config = dict(
    num_hidden_layers=12,
    hidden_size=96,
    n_experts=12,
    experts_per_token=1,
    d_expert=192,
    d_shared_expert=0,
    hidden_act='squared_relu',
    moe_layers=[0, 2, 4, 6, 8, 10],
    router_score='sigmoid',
    normalize_top_k=False,
    routed_scale=2.0,
    balance_loss=0.00352,
    balance_bias=False,
    scale_expert_input=True,
    init_std_router=0.0116,
    lr_router=0.00357,
    vocab_size=2322,
    norm='rmsnorm',
    norm_eps=1e-05,
    tie_word_embeddings=False,
    optimizer='soap_variant',
    learning_rate=0.00845,
    beta1=0.95,
    beta2=0.95,
    batch_tokens=[131072, 262144, 524288],
    max_seq_len=1024,
    train_tokens=545100000,
    max_steps=2631,
    dataset='wikipedia_en',
)
Below are experts of layer 2 (counted from 0) of a mixture-of-experts language model. Rows are named router (the router's row for the expert), up (a neuron's input weights, with its number) and show model dimensions 48-95. Each number is 128 + 32 x the weight over its row's rms, rounded and kept within 0 to 255.
After each expert's rows: "mostly gets" lists some tokens that are sent to it at least half of the time; "gets" lists some tokens that make up at least twice as much of what it gets as of all text. This comes from a sample of Wikipedia text that the model never trained on. Tokens count by the router's weight.

# expert 3
router [164  87 114 123 127 111 141 147  59 126 114 203 134 130  84 172 190 120 169 139 142 141 160 126 145 102  61 127 139  90 138 136 205 105 194 139 171 127  93 124 110 175 147 163 148 146 169 125]
up24 [ 99 100 120 118 130 127 148 148 104 140 113  94 139 173 159 100 153 120 102 161 171 100 174 105 167 119 118 126  95 120 141 111 139 165  79 117  82 130 194 115 169 107 167 124 119 171 170  85]
mostly gets: "9", "8", "0", "5", "3", "7"
gets: "1", "0", "2", "9", "3", "5"

# expert 2
router [137 137 104 105 121 104  70 155  93 107 180 134  95  90 179 140 100 121 175 147  87 151 126 154 117  80 100 141 101 132 164  96 116 148 139 118 125  58 145  98  83 179 120 125 134 124 104 143]
up24 [100 139  99 122 126 113 122 120 175  73 166 110 197 112  70 143 153 131 174 115 111 114 219 143 187 121 117 118 130  99 129 120 204 101 113 136 146  85  68 108 184 107  78 171 115 140 133 160]
mostly gets: " In", " A", " D", " H", " I", " U"
gets: " M", " H", " A", " D", " B", " R"

# expert 8
router [130  85  87  70 146 109 140 123  99 144  89 153  95 130 124  93  86 184 123 161 151 180 116 127  58 112  62 114 118 120  38 165 151 131 103 124 150 104 110 159 126  86 160 107 106 180 135 143]
up4 [137 121 116  59 146 182 122  85 170 107  78 134 144 163 141 153 137 136  61 111 143  81 125 157 143 168 147  91 172 113 104 147  93 138 167 104 143 130  84 142 163 104 196 105 215 184 155 166]
mostly gets: "s", "%", "ics", " As", "ives", "hes"
gets: "s", "es", "at", "t", "an", "m"

# expert 11
router [141 171 143 155 175 103 116 109 125 137 163 167 135 125 160 119 122  81  92 153 141 165 140 152  52 166  91 129 108 138 112 107 116 130 125 137 115  80 148 135 114 179  57  93  93 138 124 131]
up24 [152 140  28 105 133  93  53 187 132 116 100 201 183 167  80 142 163 129 130 118 114 143 102 124 161 123 104 141 125 155 176 101 145 104 162 121 146 111 100 121 124 128 176 124 140  99 179 142]
mostly gets: " the", " that", " is", " was", " a", " were"
gets: " the", " a", " was", " to", " is", " The"

# expert 5
router [152 143 129  72 222 114 140  66  89 106 123 143 139  90  74 117 129 141 180  90 162 147  94 108  78 144 177 113 194 103 113 132 210 129 162  86 145 152 119 120  98  87 127 157 159 129 150 127]
up24 [135 112 149 122 166 121 126  85 157 100 137 108 143 160 139 150 165 106  76  74 110 176 111  68  99  71 119 138 185 129 128 115 123 103 157 149 157 130  56 138 149 106 106 123 149 101 167 131]
mostly gets: "\n", ":", "=", " cons", "==", ");"
gets: "\n", " |", ":", "-", " by", "=="

# expert 9
router [128 130 100  75 121  84  92 141 136 126 192 211 113  94  73 123 109 121 127 139 121 102 187 141 130 140 149 129 196 111 149 126 116 157 155 115 129 152 139  92 161 113 132 187 173 120 167 131]
up24 [109  72 109  78 147 141 174 107 161 161 139 105 109 136  80 203  82 136 115 133  56 142 190 154 150 130 120  91 142 150 150  86 139 119 143 105 157 183 151 147 169 155 111 105 142 144 173 115]
mostly gets: " States", " Se", "ze", " San", " Me", " Pe"
gets: "e", "a", "o", "ing", "er", "le"

# expert 1
router [116  84 191 164 127  77 125 139 135  54 157 156  87 178 111  90 133 154 166 169  91 146 132  82 145 170 119 134 163 150 163 132 122 129 145 158 174  76  91 114 140 149 115 133 135 179 120  88]
up4 [ 88 157 138  88 179  84 153 129 101 151 164 162 125 153 130 105 106 161 128 221 156 106  80  88  91 125 129 127  59 139 134 168 168  98 156 177 111 202 194  99 120 145 109 148 142 108 140  61]
mostly gets: "'", "\"", " N", "/", " St", " Sh"
gets: "'", "-", "h", " N", "\"", "/"

# expert 6
router [120 161  99 128  83 135 172 117 138 133 102 138 161 205 105 107 195 146  92 167 152 139 139  67 105  95 137 142 113 120 120  64 161 182 128 148 151 202 128  80  81 130 160 128 127 129 166 133]
up4 [121 139 123 130 142 117 104 125  84 102 158 136  73 113  93 152 155  91 135 174 171 162 140 171 171 162  84 118 128  99 117  96 176 166 102 119 208 162 168 165 112 111 152 120 109 156 104 117]
mostly gets: " ch", " Ar", " con", " ex", " Mar", " comp"
gets: "ar", "r", "v", "un", "u", "ad"

# expert 10
router [149 175 150 183 130 101 111 165 134  89 131 157  77 152 110 129 112 131  97 116 140 161 101 134 119 116 125  89 204 137 161  91 138  71 105 122 150 129  55 127 125 124 119 122 116 123 142 132]
up4 [145 100 126  68 159 109 155 129 143 126 196 138  92 138 135 169  78 159 118 114 193 108 136 169 132 125 151 206 131 142 187 189 164 154  70 123 185 147 123 121 163 148 131 145 136 202 141  68]
mostly gets: ",", " and", " d", " in", " or", " de"
gets: ",", " and", ".", " in", " d", "d"

# expert 4
router [138 146 198  88 137 149  34 120  90 103 103 138 140 160 166 104 115 140 178 136 163 137 152 115 133  84  44 146 130  95 145 159 179 152 183 119 172 157 123 162 113 147 106 138 149 133  98 135]
up24 [ 82  58  99 113 128 102 137 195 169 141 143 132  99 146 150 159 141 175 115  91 112 184 137 144  75  63 123  76 118 100 132 103  98 143 118 121 146 109 157 126 144 104 134 108 148  71 200 112]
mostly gets: " ", " (", " \"", "–", "(", "′"
gets: " ", " (", "|", "–", " \"", " s"